Below are experts of layer 6 (counted from 0) of a mixture-of-experts language model. Rows are named router (the router's row for the expert), gate (a neuron's input weights, with its number), up (a neuron's input weights, with its number) and show model dimensions 128-255. Each number is 500 + 40 x the weight over its row's rms, rounded and kept within 0 to 999. Numbers have three digits each.
Before each expert's rows: "gets" lists some tokens that make up at least twice as much of what it gets as of all text. This comes from a sample of Wikipedia text that the model never trained on. Tokens count by the router's weight.

# expert 0
gets: " |", ":", " –", " at", " U", " County"
router:479483495516538454526423507502505486514511575480536477571481536506487512538537480452473536446538477531509469586528541483477490524524497472518507438514489463496449492562533534516535420470519535485506488556443506511498601499527506534463501481456453505568531461454476485506525416539428453585516473566419490440506536495499528584544484472493556526511513520505420489472597510508509432529534
gate0:494476495495472531577416526500517550597495546509528484584422460523499507492490554463509489516519579580473484517507430497513499481442507579517523514515498515450500506525523469529412554473470519540495551499536471505495466513480566566557494480504445551445441474519507470509506470518527463523455485540550548438547548561506471520518594440538450468501467540520436531545536496494563479514494
up0:595523545512525437469567457516476449419519507499550522409525496507537535490496446584518498506491455468468501525423498494492547579539515478495430463437518458533500494443507513521566431521475519453498460506530486482557495500497440469508444520504452505513516463470529551486506584469481506455479549497477450524439451471509497467504411565523493503460464435481534495492474468440493538497509
gate1:553507523465560518509495473537485475522515502540513478512458399365506485453536453476525510539486562503561495517529535502521443498517525497548500474505422507420469493527479518504487550424496467565530443543463444433429505510479569455490484541512484545561493458490455514508541537514545535539455477525437469480506488528526485531482556436503484539519504538537577464457580515490527523520539
up1:565487540458498524467497513516569537518549545515452562513452470458565483483488489454501488526506557541591547516473524573429494485483437537556445535528440488503469484537467511533484526399488430492564530531477467471471488487514501505515550470503456535490511504462495530526518470507473528448521538479460493565517495551496470467473487501504441459426482541497524478527501539463463476558470
gate2:504488498479552489547445413605550465544429468454544483545514549484480448583432514516475474553483456516462478532537540560509514462524534517514474524420579480521537431517556515500505439495551509518472525514508534505487479481489532535479580527575523492457612470512531517519586431390533562522516524456448440503513560516468502542472499455563527508417538454479535478503468459457447520517542
up2:466486492512497470427545511451484486479552486536489499502487498517541522447524454448531514471490482435600495493490440426430516518452439537524575446556476512480477606464455479541543518528415486484517475476484466471484590510514499450519462482473394542580423515501468505507445558593435510452443493550543570514529458484528503457565499490446500497626436550523415499504527514470545487489516
gate3:503475566457528529547433495558505523527443464459530571547499479506448546496490465506427530489479497493489500518487532495471478438481540502498536515558533507496538516392586501492510544456560450468492503487469503485576550555463478520499603506509562475463556466533465467515478603533452576489463473491507525510465527475403507470556556493480454512562456449423512492504521559516522511513537
up3:512489557513513544556460477493552488559481508517562523520533396540481515461558489479534550489509476496494577483474476470507445494511574576520484429530535517537435575450562537508493470491531396554570468486447560493534492541536467511500536511518566542507535448508479501531505509545466507458512540554493507498519538516456463553583474514510517537545496473524465496514510498461537479563558
gate4:540476507438518538472468568452481458503504508504525445487498506548362500509519493494445471557527525497549441483544536514450541460531573516526488471513502543462496504533556461447535494465480512508440460521480524585481510515511567499547504457512472554526512514497480441422510469475520508534448523520514530532480494493529389509505477471389514460503465594486579525493507508455555475391512
up4:501488495467538549467490475502456443424527492485532405509466502569466530504551444556437493550481462535529487456510523524450532507495492525484512515541511538443576521459517514523531389471477502477449549551455483619500563489503544454502471437476420501476538448440531462495583541537515511463487553494591498474415534449482440478550492536375550456522472558537588525489451489543523508450471
gate5:532502536482538465565510529554539566477482519497437459479533493525495515502501573494461416476528501556460499567465552488500474509489567430517508478455556525488441561437424500502509497486518487531515460502501552469476457508525584476448484479495540439468552418475548563523519467558484515547445528480453424513530482547529509533431452553531539500510469458534503500519524490600521550501461
up5:461590446520546518503510504510530432456509519536485569499522473475542511481467464408529552495492511476531456457517470516558525492569473532513509488582499562526496500542454474462516502528494528484480468433518456520568437492544469527546586499514478530445438498528524503488437414376519493479503469527588519494518478511557535492489485512494430498540562579532526445480469500478437421473505
gate6:459513462470478535494487494441565489538457490489537522491505553490545559523559456451546483514563424488571488569505520474493556468500497533512500487478517459497484518554497487502511528483459522495535545547549452595472459510551541522498552474599483492496474504487478500462528500507467606499486461480420536492525586515469491471503578535502410527515534512524500526455431496502528478499487
up6:566482504477493511467516502534516518535567518485489505513537455491498510489489541517522549496464538515453547424487476543542487522471458486498486488505543557509537465484495494533489452525510457487506513430449506512493563484485472526486530542401548439463510538518481509500508464481498442430484543504523486502468455483507523456514424501451546533496480517490499473484540519519512523477554
gate7:495516515494553479482549547537498519468547418439511460507526479533552394583494435453488493556423479529432501519546469506501505495475533532518510469497492495546534509501573490530498540478551465542438498537495473471496502510576533533478529447441473526520544524466467523513497391480578439517504530483516493476484517511504539503546426555521539471480537540472495573497383528442443506500484
up7:488460544515499476499472483540553453535450487544510482537494546529546501514520520489511517417450544483488484494515521530494568425461534439546508452505479523541491515535451510456486552437550585447573553564476574518499581502519522519508466515492536471423486519530501546461472476519523511553520529473516524470460426532474442507553560448477478508509535529516493524587483495493420460454480
gate8:388457517394502465523455567474477515538490530461481524492513454514441446484543476572500347446542559426454469478479440505458525435462543498453531486468492493493430587537509485582423496499462442536468531515456409453496485461519469488485432470493410522524514529537531523534516483424496489525467438548535432508505492491563436514498490510462462512478472577485475479469507489544457520507467
up8:446521490465532488534448568503465478562470536514541545474520436495519595545496555478542534493516559417519484451408533491481577411446471470428491449512493486417453562522503546471455587546502448574513418469498506508499518506514466566498534498504458545547453505466504562467512521431554537545428546527454430478502531544522479553497545549466429505533532524472461409509493495543517536497502
gate9:487483479487543509503476508484499526512472568461485494546499502480496475523495538573506529423520544531535451513470509433523503516479465544474562478522524489561533572515538518516465506523559516525547524529453497517523519527497476467462478495552476471477560467483539430504483410469467525482440484492509429437483477511527493544496495472533545564538474468515545520536557529456533449464534
up9:482511536458513469488463534503519575481483614424527523474505513465528557524501516534450523396498579537508436521454521475542560495487438528436579487508555509572552559473548518548462480498559498465570500508453513499515517510540531485476454530526513487488537537485487433502453476412480497495423472526521465429497523506509483539510486494515524539515489481511514500495540530441584463468570
gate10:450518464490512471473487501453430498451599525468472473536540469495495467485526466420433474502486478489491520525461472526395544591483525398490586490471502490437509487498539546536488448524531465468515457509502460464520464547533452507508532517490513464530560516491524463511491491522497528441454597488437520500481565462494486479471552525469510511546472558484522457481618476465516412459471
up10:518571541504530520528577566488583534532480507476531515457446540509556539510456548458519528499479535445520482494493519450540494504514429500544440507505511478512589518474490394452514487479437535556542455547456556518487465432546516556485433492472466570419478463514502484519486547442515443560494455506557520509539447494526569545529409445540462526484507496542424599468462485542498573516519
gate11:521525488485455495465472511552536491529483466430520511514511524533549518491516552511490487486490541530560488469479482545482541492491615453495520529462533445490523475499448487490502513518503553460569518541470538463510554583524546529497511539493476506461502474468453505508554475572491461524576560450519483515477533540481501521428451537534520505448489568530502577484498497550499485466454
up11:520582487465441513523480504496492482578527576448528530521540536508509531532507579459427550507475521475506479456489492479507486516446583490531450530454507474477555482497511604597449568499518506474503496536458512442534502537473479553430523494459468536447515450476508504562508496460469497520561545476531453490446477556550479548462446480499551496511505515490552476525513482537510452515521
gate12:523498462510527481467495435504515490508511495503494533568499535501453527498469486528589582486538540483501506522473428514421496462505558501523479622492579487443504425534528469571475532435496571524494473464489493496493490500517567501452556514528458450533566487561446503513491488461536538544490481490526472545461553571477414585508467512504452531489594499501522492475546429505483466553561
up12:495499463560516463528520441515494473566486542505502451526498580524483530496480476534598532521537527471513489525456479533435485440481524485517550550487476472526494433508516570580463489552525575518477472482539522472440494517522523533534539446486527461532526462546461545520491526541500479498469469454437498498427530550491386591516476564526475524484557477509449488481570445485471501538563
gate13:481530472501479496470445458535533530545537498472555496491477481467502502499517492488456489451466499507530505598424477534516518552496467497541544502453487495503509463547574400471441495523466453500484485474469483549547478469603511533512518522512448508518555467496404556469494551529498494448562471476464535455572491472545456492486460502551501501556500436528533500437493516459514486566535
up13:480531477475492542525400480512525509504473474483538492516528496486465544485478488553440485454495463498520511576426479503509488467485404471540551515481516485481439453519536411487460448486522460529475510487440475562540483513581504523460496499531489501475604470509433472442502578515468467480503472496488508453561512493528489497450449516560527535521483484548496491485464473442553488526533
gate14:413478463431502517490481535500459464468488457482495464552506548506547553421488493522455495600436493551537539436482584502473505509551551496467476486547472505548510537488541506471477456530478523511471474505547555517494472471494492506505481602511508585500484449437488468506496502516516524509557513518410452467527448457461439580524495506563460511467482429554428451485544465515490459478507
up14:544553510520539503554564499519492548518453562540537564463483444531441462575495505497594522431540480507424487552494394497536525516504489491550512516438528519471566493523501505558500553457504467512550506472409430429512513485518566473500473436463500424529548533554494525492525480422475458498423515479614546512487582518500560505454463503437547463535519552437585577531454546490521502525514
gate15:513520498417482494467427445466528545458537513603497547432487521525491473574559532518526548457493513454515481475516475603508431520526461518464530542467433493524493410550518434494465527422478466510536501504489553588474547567438525433442492474446535517524535561505494504499469463529433500525519539463453537449493501530459472497507517526452515506461420532546579513496549531530496476499539
up15:509614575546564511418484525520503446555553541429487465555463511458569437548412519485497536516480521494518421514552498433539464484464551488541565541504491473477538483560519520518453535538520460545532486473460529547436485431488504456498478457525408549448502466536512452511495511478560473492461492481495399530495577439460524396496499466465573513532439526524456510518506530487528485497485
gate16:459600462571475568408549464478487530538558504458444486507498473494493485488429492472491477562579542518426552518477500561525499527498472506475542500512535525465483503439456482467487436482470447501521491502485500481492499544502557538537493540506521559537522460470546440480544515481508448529487531424544474502459487510600530430470451472497477490463527502435480493503586508482593503549444
up16:514377506442475522621519521412477576430517539547467478504467585471514508546451503424487525515529484560573489485470515474446506464554535467495509442355447475486477507519482513486505531473493535456507507501490492484537412444561418500529435450450487478492502446553473506442449554513528492436494487529442483573552498496435545464531484451472528495419511545528513545501489454436512437513515
gate17:473490507543474497440543452473546474531484535596465484490494504514550549494471526468515462559492513508537602484484468463510481474511463539490522470570515508437499502526468470530506510446488458497523509480455483456512503479500502516511498584496477493489480499412475504555451517513393538462478471426539459535495504535447526476444479428533482480514506561498470463480485559551494481529532
up17:525539478453533433559467567486455547458488432347512512519502526463477465519526472563470510473509467530499418455536506503502505524492509484516500542464507508576483469478552586460475503550528513531484491549555509477500520526496494473468473407533492537541499452610515491466599493502557469554535495582496537465517495453598510471544536539476524547476515464504502518477491466453538528507489
gate18:569513514553521498477501534458519489475499505458541525566477518504467528480458525459542490579544486636516520505497438477457485499550565504489543482490501547513457575505520544491482576479516535492583547444511574468493460509474534462534508406445489486511525423471519436542499516429485485543541517500452490464487533534524534527482429468528487494514525465498518512476523479530438547482471
up18:485408444585496476523502500466467423476476545551476503418503561526505455596528511489558515477455458523444507531489544572475486498499501565509472484490483451477412526543474430488494479563462525527489532510535475490551570566506520482543493560517582587479461517498517511508496531516540491475446487530536448491565489592520497474444520509515534602546527487422464519489421495418496494498480
gate19:432496526446553522536481517487554479562509441462490511495560494467506569530518465553560496512500514552442581446531515541518527500411475522515528485537479437460458493431616511481461513505474526495371505459555555505464516572528447515477563501467536529536412495469489526499404558514524494548461432427553483461508463525519463479441486467502495481475505459509478471511506542450479517529516
up19:442501496570489521462493516474504455567488477443539545514496521422519497517573446535508483576496519526494540467521479505453476484514502514432530521463582458434483435407529531536506516530468543487498476555537498431479515563507546459561546535414495521464489509462423499523556537473553495468508488481494517511535497456462457544469516490516489511476512461510507492488507536477518427579478
gate20:500568522512599532499479503555552480433524497549472549506564506490487454449550488556491515532518500547553488539473471530584478536536502502505468483429479531483520500413544569468535483481538490447451514519475539542485453394545510495474532483460479443498417494528546572470540484533509502479498510484532478574555501535557488431471511513498535472430479493531572482460490476551521517490506
up20:474547564585547512511533472579502445461549517530483516512559497426460484477504478540507507554488546512542477541515505496583410553509527483448471473460485523565509473424526538420579492457543538408464532525437536542492448496444507565478535546471454454470387503527553575507488533549468473508450463460491480519534517513489515456502467524493545478490439471524544500462504458548560524470545
gate21:550506556559494476528510500485493528484519523515484489563532559505497554533487480474517518510509491476586499519507489558510460544496491509461490491515512431551498513463593512511461538508493546556488463516517527473487542566540524567498447511519504482482512470515565465488475498547555517490499489495458512533482504450511544555498506565450475439545525495423479446511535493475554494581458
up21:425509503503538479540527511488531528468538486509550480461487570506536601498547472526515512515514487625535487464497442500492537550521426511499476505475492474511479535508482506537465567502463487546478453578517455470521455525481425583465407487560562536423428486492564429524464465549546479478532516480464451527550497504484536567508473483516428425503544495431479543542499483490535477537435
gate22:485526494493520537530486553508584531506506455474391602504451489542411497484478489517497543468565438556437490516453526531502507420470561570535488428493567490491472586546560521546541499465528524448494451483518442550507498506555528519510561477511518426534468468517542445504571476530553538522503461518456515552535480554476496510480513528500504513579447475440540511507491495461486537427507
up22:535541494503466462467519537506423544541504496505515448429553568475554526472564478547506463560516540466521464488574449513519538541500412445484549583508456472495560492470470486527497527537547557610475548506515548482540450494467488480512481497570540550491501528519499510445483490468501463497570484479570566462488472460491503495477434466477514491405476554517438466543499469477561492512500
gate23:518543484439523545486499534495527546517499489474474493541487532522470495521499454509450494538497506432485484471576508559460419523473481593481559538536495515466509480507424505465468511505548493486536560488588477485493576480598485498466456503503524476484524561482483458487483464498477521563555477450460561534499561507537525498502569467488538568519534547499540482444506522506538555393512
up23:480474523498503456545510556522484479428504544566528463454494520450528481529516552573615527473519485494479462477517513477538484473524470426464459490529488535442506440468508504486459502503500512477473526500485570515493414475439472513477521508427486494468483459509508490444499467493541480434433546562509487511540420529523459623494503547515501515499509424484600444521500478498447539598530
gate24:561460528547513481536458526451485547476512491496465545592512437547410548518493513470471454416528439506511531515516476507526545520546474511544468522442530479480564513472518449537491500457565472517552483438500446564498459446447550458425482465556444508466578418511528464562514503520426527528522453574493522469548493497538515493517472539567446532501457510496562568487476532523456544600450
up24:537518431577533460505522544553516496550557516514463473572559449458503529555466527512426502573442456458478529425512534487450495518502523512491501487528545488463514515429479497507478522474535476477551516530523442516503532500528532496501506424535488489522548532498489478578552436461527478537532469551497452511472493443564490522544505470548492488435481547494509479570544555455450542556449
gate25:484540538543541443549521521462573436491539502504416524626492542501496514511485480532465468524512456488523500466503499429524520541442499530527509479588455541429519508524533468477443492469495504477460434523469542583605517492464532523532488503492472529422482495436570519493496459479466458427490495410513445515473534500385561522541501502530507477504483509591451458525496445524454466501449
up25:513552490501557460495551504408549439555514458509415473622468541532490531472481454511446516554508502546471448487516499421529592521478484526512490545554439549462534539476548428532488500484470499476422491484536479510553505488441453597564468498470470502465506453491565476505490463449477537483492522426547483571455496491441552565531500487567477509535510490526436465506534481495449484468446